config.yaml
n_layer: 12
experts_per_token: 4
router_score: "softmax"
balance_loss: 0.00369
norm: "layernorm"
tie_embeddings: false
beta1: 0.95
batch_tokens: [65536, 131072, 262144]
seq_len: 256
dataset: "wikipedia_en"
Below are experts of layer 9 (counted from 0) of a mixture-of-experts language model. Rows are named router (the router's row for the expert), gate (a neuron's input weights, with its number), up (a neuron's input weights, with its number) and show model dimensions 0-55. Each number is 500 + 50 x the weight over its row's rms, rounded and kept within 0 to 999. Numbers have three digits each.
After each expert's rows: a language model's description of what the expert responds to. This comes from a sample of Wikipedia text that the model never trained on.

# expert 61
router:606499716488423549534547453504487493558522529474526487505505458485533462554415555565565614501496509550457489503443557606447491495536453449502513429420433502475552497453
gate1:453498454461560454443520525474525509549508598516549505520500518478537490500414496471511458433522471504566627544507563579489520499576457472477540492513429466560505448475
up1:576515518528538466565472498472525528545490461451474430432480515514549482432626507517465512520464522539455407542454516437417435483518514600515477432530565521512530525523
Description: Forms of be, especially was after a subject before a passive participle, plus past-tense verbs and verb endings like became, moved, chang-ed.

# expert 30
router:465453538552409551477449522447505499538498550551463499537554549497557499500504480476470450554516497487502451424440632513485449554403548497564474504532425590573508446568
gate0:488398575551530541509464504426537410547483523541536474471547476488436600544516444444442458489512459400606553563447474493517491508521555464456486497502489478420489458534
up0:463439504491591465470459525514481384521434517458520491561486575492460551514519421443443468496501512494575499520481482514547478513500585481513494491514525506555464475511
Description: Nouns and articles naming broadcast media or settlements after prepositions, such as film, television, radio, village, on the.

# expert 33
router:455605501432423481477448481550412492547452483476472562497500468508442448469549562518506499476546461512426470566479478458410502447411509509579533496489572505450508492547
gate0:420474504500421444424484516572519592477546507526595453554518484507384516447457480509496534493495587471427581378442489565510507544465536487491513502510439474533448462591
up0:524498469505418478493527551490532584449486514445421479533504523488445627513499602553514494435561517493401501440487488500484450614447567462559507471579456463494427435519
Description: Lowercase s, p, w and similar first letters that begin a split word, such as s(essions), s(auce), p(lea), p(en), also quoted titles.

# expert 40
router:545505575580418458491594413412497471492459460523518590490436491596487575491467554472463403495491538488460551528528499511494584598501511415518462408429474396498440415523
gate1:499550531530467506493482507561442492513460476584458520444514402544544526670507482517504560508495457488454509459498492571540490480458532477493505514493534494526538538497
up1:486511494551602475479482589513499411522641453470457498439494525428460492416527568534395562569499451589559492438557439522514484461486593499489488479524432507506392469517
Description: Verb stems and function words right after sentence subjects like It, He, which, that: It serv-es, arr-ived, intro-duced, are.

# expert 18
router:495516535460518479578482521442547538457431579529431574464488541454506418442570487400517431432535417509480515587436553521439525444467545504413490437402536554443460641524
gate0:492546553606422508587459451526528482481520469527562470555539602443500444527441536502520510421546418497471497462452515494462495554513474514387511523478499486397525410522
up0:543476511512489594500529591468529549518521460489527486463476443606453496513545529571531427493516560396412559436452428509524462485496497441497525457491451543606411476490
Description: Field labels and list markers in infobox-style lists, mostly biological taxonomy like Genus:, Species:, Binomial name:, plus dashes and pipes.

# expert 17
router:430469478493540441502534532574426480494514499503479366564476399478527505405454494506501584507547525489523606506483364482576522493538510611531512584451558533563526542420
gate0:458525552653480491452489490435523576438450398486500483474531478623506435550547505560539515543448468568420470445422534496529435433457537422461505435519567483453491490584
up0:536538476324491564523509541476389532572518539557488572500458487468482554485538467483462479370552541491541459492517512492539583572547476553507391517439439482550504648474
Description: Bytes of Cyrillic, Greek, CJK and Thai text, the piece ov in Movement or Nov, and pipes in month-column climate tables.

# expert 58
router:574552551407480458559448438553461538514433539438512411489474491455574444495536510551519515488512492538457585546468495512497485586435454469505485495521495531430448535452
gate0:529544521477468440466472526567541611512419464485489455544448514471556430568482507470518500481589503457460512485615482482427516562537558491463446492528489428485465495535
up0:472445461490644530522502496521543447553578500498552509486500498460554520493447458536512537573427472509435482505444526468506472375480443456487581413536459478574469592460
Description: Adjective or participle starts following is, was, a, very, most, un-, quite: most f-amous, un-f-it, proved cr-ucial, considered.

# expert 52
router:480448446470572514551561531432539492577589427473530498563528486487538585500475500487532533522531482539552546496473447464559485468401468638369536444454534537493431454565
gate0:533507489522524493496502461442453513515541496560461472462456492524521498489538594531490494545553471474547412499526535459424514543514419514497474396554507464464523472491
up0:382581552531543569454534554564454507568462473500480539517557529513504477521460479507518510519492415517535481490502636503504431492454501468502444521490489499489501551411
Description: Final pieces of surnames in lists, tables and sports results, such as -son, -ić, -ez, -ov, -berg, Ort-iz, Savelie-v.

# expert 50
router:472479533495540481510423449536445440585432528446411488503568449573492505458582471441423485517497434401466402442515497519526517496470458572515502554500507555490481619595
gate0:542482499545518528542490476570538563634504528540421442523521460469493471515418450521492501470533504475571550484544488539566496502517585557529421415531427470625439542451
up0:498488458563522496505467450539544512566425499526489427501566473455531498499493393560479498486527525517508519525556536553483487468505579531500435482556433454631504589469
Description: Adjective endings and stems such as -ic, -al, -ical, -ular, -ary, and words like local, national, political, social, religious.

# expert 39
router:573480489555522486493425503506462554522560505464506515501584438430554484423529575493533461483508473504443432547547468518558418478418511403518528583501500462474469474458
gate0:441536391421559515575507542451513559555461509524445476491495522468465537452483499467453511441575551473632478421497459519629523502480582506465541477508548526472435549416
up0:483480413421485581527446405523546513587512467494456400485578489461587523488563527573468447412503548469555433501536447478561527486515541522553585551525507468411486523435
Description: Verbs and linkers of reporting and uncertainty, such as known, announced, said, that, considered, and "not clear" or "not certain".

# expert 13
router:439502482503535521488493490525508529462512478530496453500509466506527471484443441427441535504553515566585590504420545561499536516580530601402495498496523582493471480555
gate0:513514437558482629542519532501526488446538593451448432548436516492515534569473475489506513585519597538503547517425503455526507462507535532484494511409421504528510519483
up0:569561505500508592528531416484543515440500512492427558436498462482574504574463466504501547500525512475502568542474510523513549543538515512461527506448445472535563511525
Description: Final pieces of city, region and country names in locations, infobox and results-table entries, as in Yekaterin-burg, Istanb-ul, Chenn-ai, Italy.

# expert 42
router:472549436542473459569444484474498445409544562485582408486522596459540480536520472458425510541481599531492520494501443570507530535488487571490545570550548534455382518479
gate1:316551516484593467430549475478535447557530512503474458500536520523459501532500470526451417531572517535462419581489403513545564483555490532431459458563485505554566511503
up1:493508540513489588504502468512526469459535365535510442403423529536567506430526494420568406566487508499492466516486541552488526402455538532463479528530527508498512493466
Description: The preposition in and similar spatial words (within, throughout, across, over), plus units like minutes, and some table pipes.

# expert 12
router:543465500532540418570508509408540612466537520538507484569537467457582452501374459475531534455471531466507501507438554512498574533424515415399484522470526545437454512494
gate0:516504582547521478512460403467480514441372614510538484501576431554492541537581565427583546473536481458527436504486564479520478500429450504504475499505499486508513531516
up0:466474540552504464490467524461554529484435464414458640547530394419535458468510467539519535522417452607499474541532463524435459474473459542413484530525467444471451502499
Description: First tokens of wiki headings, infobox sections and table header rows after line breaks, such as ==Personal life, Identifiers, Year.

# expert 48
router:540550423439546487506563448432432548555432565477437544540453481433496535480508566548489523509522430596521498535461518456503495434473574605482527546532558500484468571458
gate0:491493581471437588603498493442531437520572565390464537506503513595509512568521470428497512458529513480470471446492506514554410567402475463377547462492512456518500586594
up0:439521492560487484429480514476543550435390474554537378521515435484383506390492532458503442490530571522477531551526536506483541484567535504497457488463435570436502481487
Description: Inner syllables of non-English personal names and Latin taxon names, especially Indian names, such as Anan(th)an, Raj, Gobi(if)ormes.

# expert 6
router:547592441539536419500461366476521556585499505443485540483423579536499521493550434511438460518527459549545448535546480475397521483481546520568521446434463527536477470456
gate0:377526547568454482462526542462426483499413505528385508434443550531520495456539462457537584555429455444502551528471550579606534517490497514520502421524544575481538514557
up0:488517538509538457475535494520605444417532424514456570440496555477501541538504580515474577484560545476443528499473490518555588451524509565426430497506584535468484487473
Description: Opening quotation marks before titles or quoted phrases, plus first tokens of table cells and line breaks in lists and tables.

# expert 0
router:476514495567556504428534480446536488487484421487448546473470551498518500402513436551513510521456476525410438562431561512455415565572443471488452508557458561532552521483
gate0:517463511425564487594589483497530443572570460477435555468418486539580461478546436529416646464518560486546504502521516525590463535445495482486484476464522513470469580488
up0:538492491525537489551522580479513492555579464488434518506505495510645476486538569522430605536484535429481523441529490500557372467430461445490423436463561499457532574415
Description: Word-initial capital pieces in sports text, such as team codes, positions and table cells like B(RA), p(itcher), R(ushing).

# expert 21
router:416539772580464453437545483525445506524483519559534491476532548532435523522520481463478543496510491534509501437432519454479520557428453434532465499486585519436486446546
gate0:511454538490496487501476510402547525450500503460525530513442550375444465570468581521568574573495419510487481510488539535583508401475493509502500480495557498458474530572
up0:527514488520474502470523540469528513457478491482561468493551515405464509509538564516539552554469536475471485522497594494617521380508409494546402460482534516447526485525
Description: Articles, quantifiers and superlatives after is, was or as in defining sentences, such as a, some, most, only, leading, several.

# expert 32
router:395497421508554449535586500432464432494542440535546488425511572503470468477428474476449508434480477459581445624482537451480541470470429503610451495556454444513459498507
gate0:429489535566455478487534452547470358615491473576556455514521501542445488489467438461477626461539512418548495526483496482522555490440507539559456535469433420483417506474
up0:507421538542520510448614502438467466576446482524536566496443557580552510457563430496531515493573498480555521554549412504544474456493538514506447486403525464514478507471
Description: Reference and bibliography text: titles, colons, commas, ISBN, published, Vol, Journal, Label:, and editor or place parts like (eds.), N.C.

# expert 55
router:481553529458430504550453453472503475542469589600503466485513505457487461510525531485479451541536454473547544474567552519514607524509605386503569527540504387462436500452
gate1:448577491463494519502443502454561486551421463577496450629476550484466464462600591457511496473428511482587574496613448487631476490601541502516469537499584518454531544408
up1:461500495453542555526414521411565459535382456524403456663571493505499535451502645509616496493520523396518518465471478443589439459493589457497501595487604493407495544445
Description: Prepositions right after a verb or clause starting a phrase, mainly in, as, on, by, during, plus under in don't understand.

# expert 5
router:470494515522467517521595598546486528485526559460517589564482524517447502526561499465474476444582511541486515525605490470459512448498519572564522597456516486578581546446
gate0:549563491565449513514522520514518499508519537377533525562507373558458550511423551451409451441471541552597535451578579564578479525523504576507538544537453547509560514490
up0:592569498559503549435480515539461576527532518415501536594402397559465561549560548458463454472505471460534454469536467505477391528535530571500555470465527463515532584546
Description: Word-opening pieces like o, con, sub, dis, pro before the rest of a word (oxygen, oversaw), plus accented and non-Latin script bytes.

# expert 24
router:477511536445479545475505440410458566472408576488421511493467474586541460446515494416440552481553505472529472505441540571575468467518482469467421504506451558430488483513
gate0:430540519473501495478527544480533521519474537538481487440460554517504580472522511480444448543420560544582429544417498574544455549474577501490433545534453490528447410503
up0:439597519555609533538494502413467481536441478575608505503450479576533497509617548562543504483489442523487550469462566525613461468403519475512512558424408488533515443416
Description: Tournament and championship words and surrounding list dashes or pipes in sports results, such as Olympic, FIFA, World Cup, Women's.

# expert 14
router:444567504544534574536516483533509484535528489505569462527465578459600475432489467538460528499443467524513520435509513522458465467505434533511401536429507583544523481490
gate0:577489555575568555449444577515531654511537471508529458561497468521477571474456530412494526435449507466504535454457490536552513494457560463437503500459527497561474472512
up0:551572520547596603484465555479554579491507419544542436577488522490529581429458499475522546511459456483545531496502484519534538479449535471481548458528604546609505471487
Description: Name words and word-endings in proper names of places and institutions, such as National Cemetery, Street, River, Airport, Stud-io, Warner Bro-s.

# expert 8
router:434479569553488549472546418465476494534531448474477413518439509540418454500550555587508508430522545607606493452563540479457522462596509387535475471432415492605499438554
gate0:495570498483491473519493492451539577466537471544487471540481588561518446577524493488447606516551517467550413518398556510440506500509507509456479479534584508424455570415
up0:581544512494518532481536464512431555414558487574634488528464555539453392432425446519544479469482530522456424535407548547474461529481529486502491508504499562532460545459
Description: Short first pieces of lowercase words after an article or adjective, often in building descriptions: p(orch), dis(playing), re(ctangular), tem, pur.

# expert 34
router:519524447469482521556436456467558471431478454496512584471561465549508473453461505583563504467557442516521397557549561506500555498552501450533530483524533499551520383468
gate0:627390468425542603528564494461484574472488552508566442469488579516513469474477530479496492595541533631473540521564523477532474428429559444492493533415517503474482539526
up0:542469466374483637530505496460430493468450547520566579453502499471521461437443572502527496485470535592507549509565490464455524403397599508465515610378522542498581519538
Description: Header cells and separators in sports and election tables, such as Votes, %, Candidate, Pos, Apps, Rank, and pipes between column abbreviations.

# expert 56
router:547507450453533506510441520513523571482458495552548444519499502457546475461571477547417467554642571557457496600563512502584572548466475568479584503487543588469432455509
gate0:412404467593473543537524552467516495414555546540567548551518507474495527463547543518556482547562417522451543549558502489589434446504500477489450359513438508503487490474
up0:550634501437462390452536459546446538609453457499407461483525542550517494518428448447472491428460559479537470426455521500419584531492481503586524600449532445483515510534
Description: Digits and symbols inside brackets or LaTeX math, such as (2019), (197, $k=+1$, F(0), closing brackets and quotation marks.

# expert 29
router:483504571466519464471501530513473556395456498550455417468568524461495467550399483390450596551485529502432409500500531588530465452457463416389522551495529551443476523470
gate0:505517490490534560517511505441548603471571468455408480545582526585485432540475543525531539468519537486592456359488440550481535444494522463427401538532495476511478407598
up0:395425578437531504356536546529442442526490474499540545504380418463556522508531513479515552574410453472487484563592592461532496577402473454577520484437465562476563477490
Description: Header words in infoboxes, tables and section titles, such as Team, career, Personal, See also, Occupation, and slashes in "Years: Team / Apps".

# expert 59
router:608515429445455477464512560441466478467413534576509504462411450496463499496475540497540546616468552503454524478462554535547488556508489544593490452520480605475503442554
gate0:550514523489530533480544497447475494476577421487543559547546559500497417493393479539480546515511517551504448356564551478472534477440549445469543443435524470547482509538
up0:468536498521503461459459377528504484494566417526558483474472543459468434488475566527487503552505518502454462375416505480481554501417504558490507472461506510441439494496
Description: The article the after prepositions like of, in and with, plus possessives his, their, its, 's and capitalized The.

# expert 54
router:549443515474486448466507479440502523586488530429545549508519443568479488536435476504550451424401440560592565425571487507511562485497526470514491539549460479472411531461
gate1:495477546417458578481540473563476503578542471522393470454541492492491438487455559506481534477423483472553546507460521606566466550547467514462538457432437463414502455508
up1:497430502567549506575545483471483547397429507478551493503529561467410527413516473536469505500503499529424510549521517477526479566527477496502486525542604446511542417481
Description: Auxiliary and modal verbs and subject pronouns in running prose, especially has/have/had before been, such as there has been, would.

# expert 7
router:550460442476535436516599495499535560590509439525598505433489415444600503500610548548501516473586488450565494584558558457552475552442489543495504461454429453458579451482
gate0:515488528424514593545453546559518428513541552483474501482580464494503447497513585394397480483489382462530445534488561493489515500493534489532344519486457500508446486551
up0:487544521488561530493540536453569603433415511469496499489518557535472488465518403440572506520481424599430498506553447532550449522441516487466463509425513539477464571597
Description: Single capital or lowercase initial letters starting split names and words, mostly C/c, often Spanish or Indian names, as in C(respo), c(abin), De-v(arajan).